Experts of a small language model: 128 tanh GELU neurons an expert, 264M tokens.
Below are experts of layer 7 (counted from 0) of a mixture-of-experts language model. Rows are named router (the router's row for the expert), up (a neuron's input weights, with its number) and show model dimensions 0-127. Each number is 128 + 32 x the weight over its row's rms, rounded and kept within 0 to 255.
Before each expert's rows: "gets" lists some tokens that make up at least twice as much of what it gets as of all text. This comes from a sample of Wikipedia text that the model never trained on. Tokens count by the router's weight.

# expert 2
gets: "| ", "0 ", "1", "1 ", "2", "2 "
router [146 125 123 142 147 130 167  76 246  99 116 127 159 212 139 102 122  83 133  97 125 131 123 138 135 160  62 123 104 142 106 167 124 124 138 112 186  89 129  97 119 103 106 141 124 154  81 127 119 171 182  84 142 207 113 112 102 140 149 113 205 111 148 142 116 149 112 162 125 125 137 157 154  98 151 132 186  48 132 133 106 177 144  90  96 124 146 149 136 123  60 176 101  91 139 127  76 109 108 111 173 169 123 113 114  63 116 154 187 124 153 144 134 154  99 102 137 131 108 121 134 169 106 171 113 131  68 127]
up24 [108  96 159 141 107 199  94 118 133 157 138 126 126 139 141 140 140 117  89 142  99 121  82  86 141 147 100 123 120 138 105  53 146 143 109 147  92 125  77 187  98 105 150 189 158 144 172  84 132 201 124  89  86 185  99 158  94 205 106 116 158 121  84 112 119  97  93  70  85 146  50 130  87 180 101 102 140  76 147 153 116 122 156 169 125 188 141 122 149 133 174 154 127 114 141 160  94 130 103 117 141  90  80 119 154  95 150 126 198 108 125 109 125 112 105 132 164 152 168  88 106  83 136 183 127 141  87 141]
up25 [160 180  98  83 132 148 159  80 176 114 122 121 125 101 145 126 119 192 184 127 156 122 137 102 106  84 116 107  96 158 132 173 114 134 127 109 135 105  70  64 125 135 111 128  96 136 147 110 143 152  83 124 149 151 141  84 164 160 120 143 164 119 171 158  63  63  91 112 112 103 118 147 152 124 146 123 133 115 113 163 165 202  85 144 135  79 155 103 116 130  90  84 141 117  68 101 115 142 162 187  40 156 164 107 118 149  64 116 207 138 147 135 184 132  37 141 156 104 162 103 105 132 108 133 107 140 125 129]
up26 [125 154 140 182 182 162 136  96 109 135 165 125  56 120  84 119 110 117 122 116  86 150 131 118 110 153  80  47 140 107 121 113 105  85 162 138 177 118 149 180 112  54 163  67 171  93  90 145 108 115 108 103 160 206 132 117 138 162 155 153 158  80 147 162 129 100  94 168 156 110 145 104 122 201 100 176 135  66 111  93 101 118 166 111  98 109 147  93 130 126 160 148 120 133  96 115 107 119 142 137  87 141  80 151  97 127 167 141 165 125 159 181 124 156 134 134 139 110 166 127 157 168 157 117  83  65 107 200]
up27 [163  85 144 116 117 113 180 149 138 179 145 133 103 171 122 160  42 155 105 161 178 149 162  97 121 170 123 184 155  96 128 152 116  91 131  97 145 105 125 154 169 104 130 135 130 160 104  88 106 122  98 114 115 140  26 151  87 134 132 125 127 146 155 116  59 132 186 133 147 126 160 153 120  82 148 117 104 126 108 143 146 189 110 131 223  82 154 147 116 132  94 148 150 105 114 188 129  90  94 116 152 130  67 128 108 130 161 157 165 171 156 174 157 128 138 107 107 136  83  63 140 185 149 105 143 113 193 146]
up28 [130  85 120 114  86 108 124 105 139 122 119  86 185  76 134 129 181 118 174  87 115 135  92 202 130 167  69 103 109  77 109 114 148 162 102  78 176 133 156 123 119 156 126 120  60 116 176 155 165  91 154 151  88 142 131 130 180 102 127 171  72 191 113 135 126  69  90 138  93 152 166  88  90  78  96 104 117 103 105 111 147 164 151 114 118 142 135 146 150 125 108 130 179 137 173 146 110  88 191 189 111 137 166 141 121 151 153 122 110 136 106  87 106 148 209 162 144  87 157 172 177  97 165 116 129 139 137 155]
up29 [116 143 105 137 107 140  95  83 157 155 129 102 106 141 111  91 147 125 121 126 138  93 110 114 101 159 114 144 150  84 151 108 162 178 224 123 101 206  75  95  98 144 146 116 131 121 202 138 164 146  97  82 117 125 131 140  66  96 152  98 136  69 130 160 167 171 178 206 154  87 133 153 163 123 136 116 155  80 147 109  98 182 112 166 104 117  96 121 159 145  89 123 102 173  91 140  99 115  52 150 144 174 135  71 109  97 122 136 123 118  72 133  73 170 106 161 125 144 102 126 164 169 161 117 141 157  83 143]
up30 [ 84  87 136 170 146 153 122 168 137 164  84 132 155 133 129 125 119  60 131 103  74 210 112 144 126  99  98  85  94 127 153 163 144 107 137 123 141 140 114 137 117 143 191 105 154 185 178  87  89 155 105 159 149 197 143 170 130 179 146  78 145 121 124 211  96  96 157 136 116 112 127 120 156 188 111 183 126  88 160 159 110 154 116  95  88  85 144  77 104 114 119 158 120 160 116 132 172  54 124 168 141 114 145  76 172 178 140 115 132 140  89 132  88 129 101 132 137 132  89 142  96 128 161 172 128  95 179 173]
up31 [162  68 129 152 141  75 123 172 107 128  70 156 174 146 120 152 116 105  81 134 153 193 109 102  87 147 119 137 135 121 131 144  86 136 109 103 157 133 145 143 101  93  99 149 133 143 163 117 169 164 123  81 137 158 121 166 125  77  96 174 129 176 115  86  44 143 155 148  85 122 153  98 134 106 177  80 148 105 197 127 115 120 167  84 168 142 136 166 126 145 138 191 158 114 126 145  88 105 119  86 151 116  65 148 107 142 123 106  72 126 142 112 131 144  75 121 129 164 116  96 207 177 100 163 214 146 152  92]
up32 [160 150  90 138 147 131  92 136 134 139 112  36 135 133 161  61 148 105  86  79 119 143 153 160 110 139  84 119 123 104 111 106 132  93 159 196 148 117  98 145 125 144 126  60 118 115 161 153 104 153 127 167 135 131 165  57 211 114 113 153 115 108  87 115 140  90 129  68 145 150 121 146  90  88 120 169  99 110 140 117 116  87 130 116 120 170 102 110 104 180  95 162  57 123 202 147 140 148 108 168 173 174  85 129  68 176 141 154 162 132 103 136 187 157 133 118  91 151 100 136 131 140 110 104  63 112 152  87]
up33 [159 113  53 150 185 128 208 147 135 149  77  77  94 144 152  68 131 114  85 115 190 144 173 137  98 163 152 137 175 177 153 126 139 137 185 105 122 112 129 149 148 127 132  70  59 129 128 113  86 156 183 146 151 144 137 150  98  94 127 161 145 110 126 129 106 128  67 141 128 131 134 126  88 125 156 100 136 107 174 154 135 116 134 152 136 138 124 110 139 206 126 161  62  93 117 125 159 102 127 106 184 168 156 125 159 204 145 117 113 167 108  84 145 154 114 189 102 131 143 134 143  46  83 146 141 116 103  90]
up34 [139 207 175 118 109  94 113 146 170  50 112 155 137 120 141 166 135 114 129 136 183 133 154 171 109 143 149 165 129 102 114 101 111 115 159 124  95 155  90  87  87 118 155  86  78 144 191 118  99  87 196 129 126 122  76 139 121 137 155 116 162 127 106 165  69 136 122  88  87 148 143 131 159 109 159 142 115  91  92 158 106 140 207 131 128 137 152 129 175 117 137 160 213 183 111 112 121 177 171  56 128 102 182  91 120 143 125 121 156 136 142 146  76 107 159 180 149 181 117 128 112 147 183 108 129 157 134  90]
up35 [199 133  91  96 210 141 148 101 116 111 145 103 141 113 130 164  99 119 140  75 159 171 139 144 116 133  60 107 113 153 110  70 144  89 104 147 145  69 106 121 151 116 191 146 117 129 141 152 137 138  89 183 193 148 130 133 134 110  99  97 212 116  91 212  79 105 118 110 125 134 145 116 157 131  96  90 158 148 150 163 118 177 103 137 175 132 147 113 144 141 170 121 126  91 162  35 181 110  89 135 114  98 185 131 120 115 147 120 100 116 157 142 122 176  84 126 114 106 129 137 120 152 181 102  91 116  68 122]
up36 [149 117 147 156 166  89 112 120 104 135 188 119 134 144  92 141 108  99 110  94 140  73 120 188  67 149  84 136 175 132 146 136 115 126 125 132 133 130 132 132 179 152 160 181 135  99 134 122 123  87 124 139 179 163 140 124 160 112  60 146 164 156 113 177 115  94  81 132 195 123 204 142 110 137 140 112  90 102 139 103  73  84 142  99 137 146 120 157 140 200 170  99  43 120 177 107 109 140  93 127 142 198 123 180 111 141 111 112 133  99 117 178 138 205 176 125 162 110 108 124  87 122 158  98 125 120  51 115]
up37 [129 152  92 142 135 176 185 108  98 150 139 104 101 137 138 118 105 153 104  65 144 137 117 142 102 158  88 105 135  90 101  84  82 151 160 111  96 192 107 138 187 131 118 203 148 175 135 169 120 194 161  67 153 110  94 147 120  93 122 134 104 107 162 108  91 191 151  89 184 116 145 147 131 119 119 130 153 121 112 176 202 154 111 125 130 114 113 134  83 110 131 100 169 146 149 125  97 131 129 152 173 134 195 146 169 107 144 120 105 152  53 109 181 108 107 189 140 122 119 149 171 130  74 168 149  76 111  67]
up38 [157 154 119 137 113 169 136  79 125 142 116 142  47 123 134 151 126 102 100 156  71 126 109 184 137 106 112 148 122 109 111  78 178 135 149 111 177 108 101 166 130 121 154 200 147 105 137 113 110 222 113  98 112 129 155 169 173 122  81  73 117 116 137 131 117 158 121 139  97  92 124 108 212 135 143 103  62 143 109 148 105 139 178  94 150 159 120 107 153 123 150 145 177 100 123  83 106  97 124 116 189 212 161 149 105  56 120 145 133 182 107 153  76 112 142 167 159 123  83 113 111 146  78 140 148 161  93 130]
up39 [195 127 105 171 112 166 105  99 138 145  95  75 123 122 166 109 173 144 127 138 121 152 111 141 134 152 105 147 115 126 153 136 147 136 147  59 151 146 138 166 128 171 201 114  99 135 145 190 109 137 128 168 188 114 108  92 146 154  59 161 111 130 151 108 125 135 119 102  98 147 100 156  52  87 160 102 155 116  92 159 176 115 115  95 105 125 159 136  72 131 183 149 109  72 106 131  89 165  95  69 147 137 209 128 119 150 149  95 133 118 125 149 175  91 123 200 130 131  54 128 209 167 142 125 159 127 155 116]
up40 [116 139 128 166 122 109 107 133  96 149 121 111 145 121  73 172 126 119  42  86 139 168 170 127 151 129 125 139 127 106 122 117 133 119 172 146 169 137 187  73 195 140 132  99  92 108 155 102 178 127  62 101 135 164 110 172 136 112 103 130 169 129 126 139 125 168 103 125 161 126 162  93  93  64  96  94 168 192 111 134 121 116  98 129  22 110 139 132 121 152 178 135 180 168 164  76 106 136  93 122 201 105 131  85  93 102 157 119 127  89 143 140 177  67  95 153 122 126  89  98 123 136 141  86 152 178 126 155]
up41 [ 72 152 108 114 149 122 117 125 170 131 119 127  91 175 163 130 141  88  93 144 138 183 117 149 188 192 189 155 161  77 123 117 164 158 133 181 167  84 161 129 118 135 144 143 112 135 121 136 104 134 118 113  84  58 183 119 172 120 190 127 146 131 178 165 134 130 124 116 147 121 107  92 150 140 154 151  86  25  84 109 104 114  56  70 148 101 182 124 106 125  99 129 147 157 167  98 123 180 152 159 128 112 158 147 176 102 142 152  59 124  74 162 104  81 121 166 125 125  95 136 134 111 142 157 138 112  99 169]
up42 [155 109 132  95 116  74 110 138  97  67 108 109 163 126 168 108 136 130 112 119 111  90 113 104 131 150  75  71  87 183 137 137  62 101 136 112  85 167 159  98 152 140 162 124  97 131 179 165 117 115  93 140 161  88 151 122 154  96 165 115 175 124 106 136 155 143 102 196 176 129 181 160 121  98 144 155  95 112 143 139 123  84  82 108 144 122 113  84 151 140 151 117 118  80 139 122 108 134 114 185 143 164 207 133  88 116 164 168 142  86 108 106 109 158 132 192 149 116  91 106  75  62 154 146  99 119 210  64]
up43 [136 136 128  81 106 129  90 107  67 172 117 158 112  53  99  82 116 181 115 120 133 140 138 127  88 111 150 121 143 155 150 129 191 125  98 151 161 141 113 120 121 158 170 134 119 133 202 100 127 251 101  83 107 107 148 113 155 165 149 114 112 132 107 135 194 121  75  82 141 127 124 133 149 124 146 125 135 175 109 123 218 166 148 163 153 158  99 114 142 121  82  87 134 104 126 111 139 109 160 113 138 181 165 158 104  99 109 122  25 110 166 126 141 105 146 137 187 109  97 133 162  94 156  88 117 125 107 153]
up44 [ 16 144 101 138 163  62 125 113 118 149 136 143 123 153 114 132  74 111 184 128  97 203 106 105 130 139 139  85 139 112  93 118 158 163 190 135 137 116  98  78 193  56 104 164 131 135 103 125 150 160 141 177  58 119 129 110 136 164  96 127 160 109 153 158  93  86 148 105 147 140 140  77 100 123 147 142 145 134 180  62 193 149 131 125  93 116 125 116 150  88 128 124 129 174 145 146 129 102 187 152 112 141  99 126 150 107 169 133 107 167  93 147 152 161 140 179  90 121  87 111 112 108 119  98 208 146 132 103]
up45 [181 117 123  92 157 147  68 114 114 165 162 125  82 127 154  98 101  95 116 103 137 124  90 112 108 143 137 140 117  92  56 222 183 147 129 118 127  86 152 117 142 184 122 130 109 154 111 145 100 170 115 127 146 150 149 179  81 176  84 149 154 118 112 140  74 183  73  87 157 100 128 183 141 102 138 130 138 160 154 128 142 118 130  94 107 195  71 172 140 211 127 185 139 127 157  84 144 123 148 144 163 167 152  78 128 184 115  91 129 130 118 139 157 170 159 159 127 201 164 144 121 107 150  99 149 135 114 102]
up46 [153 113 182 104  67 110  84  72 151 174  91 166 157 124 113 131 138 165 151 126 127 120 129 114 111 101 100 132  91  29  91 144 182 181 108 173 148 165 130  91 111 129 109 157 187 104 127 117  79 137 114 141 153 103 162 109 183 214 122 103 161 185 159 176 161 100 128 155 148  98 148 150 184 110 121 145 149  99 103  89 133 131 162 178 170  98 146 158 177  79 197 137 129 124  79 111 108 135 103 144  99 161 170 173  99 153 174 150  97 153 100 151 110 112 126 166 122 110 158 112  87 136 132 106 143 105 137 145]
up47 [133 163 135 110 115 139 129 137 104 144 113 128  53 158 129  91 130 163 124 138 120 174 140  86 173 124  57 133 126 102 169 130 143  57 143 164 127 103 170 119 140 113 130 130 129  80 141 132 137 166  96 141 107 143 152  73 201 100 116 134  97  65 178 162 142 126 145 146 110 118 107 151 180  71 119 112 110  72 168 193  99 174 128  95  89 132  88  84 146 129 132 152  76 101 157 128 124 116  22  69 141 125 114 106 118 113 128  75 102  90 141 116 144 114  98 176 101  87 119 104 116 179 138 162 137 118 101  49]
up48 [155 163 194  44 138  87 128 165 159 196  72  93 156 174 139 182 104 163  94 158 150 121 161 120  69  50 144 149 149 133 106 135  84 121  69 136 114 209  79 120 115 120 149 128 136 134 140 131 126 147 141 135 162 153 123 110 147 125 154 144 172  84 116 107 114 143 158  60 129 142 118 117 150 122 143 119 125 115  97 136  52  80 141 176 154  93 137 176 170 107 113  95  96 132 145 140 164 162 127 154 141 121 139 134 143  92 117 107 113 143 138 118 119 162 119 104 129 149  17  82 128 133 166 142  74 143 163 103]
up49 [131 104 100  76 125 114  97 131 139 133 121  87 152 137  96 129 169 137 115 124 116 168  41 117 156 111 176 151  64 163 118  99 100 190 128 126 120 177 120 135 180 111 148 126 163 104 150 143 182 129 173 153 165 155 123 110  78 148 101 158 124  94  83 106  33 147 134 106 148 152 162 112  99 172 130 185 123 144 197 130 155 151 134 192 118 108 164 150 108 157 171 142 111  95 121 168 149 125 125 215  92 110  84 143 130 100 109 188 158 104 163  77 127 122  89  90  86 127 102 144 146 163 126 106 165  88 163 152]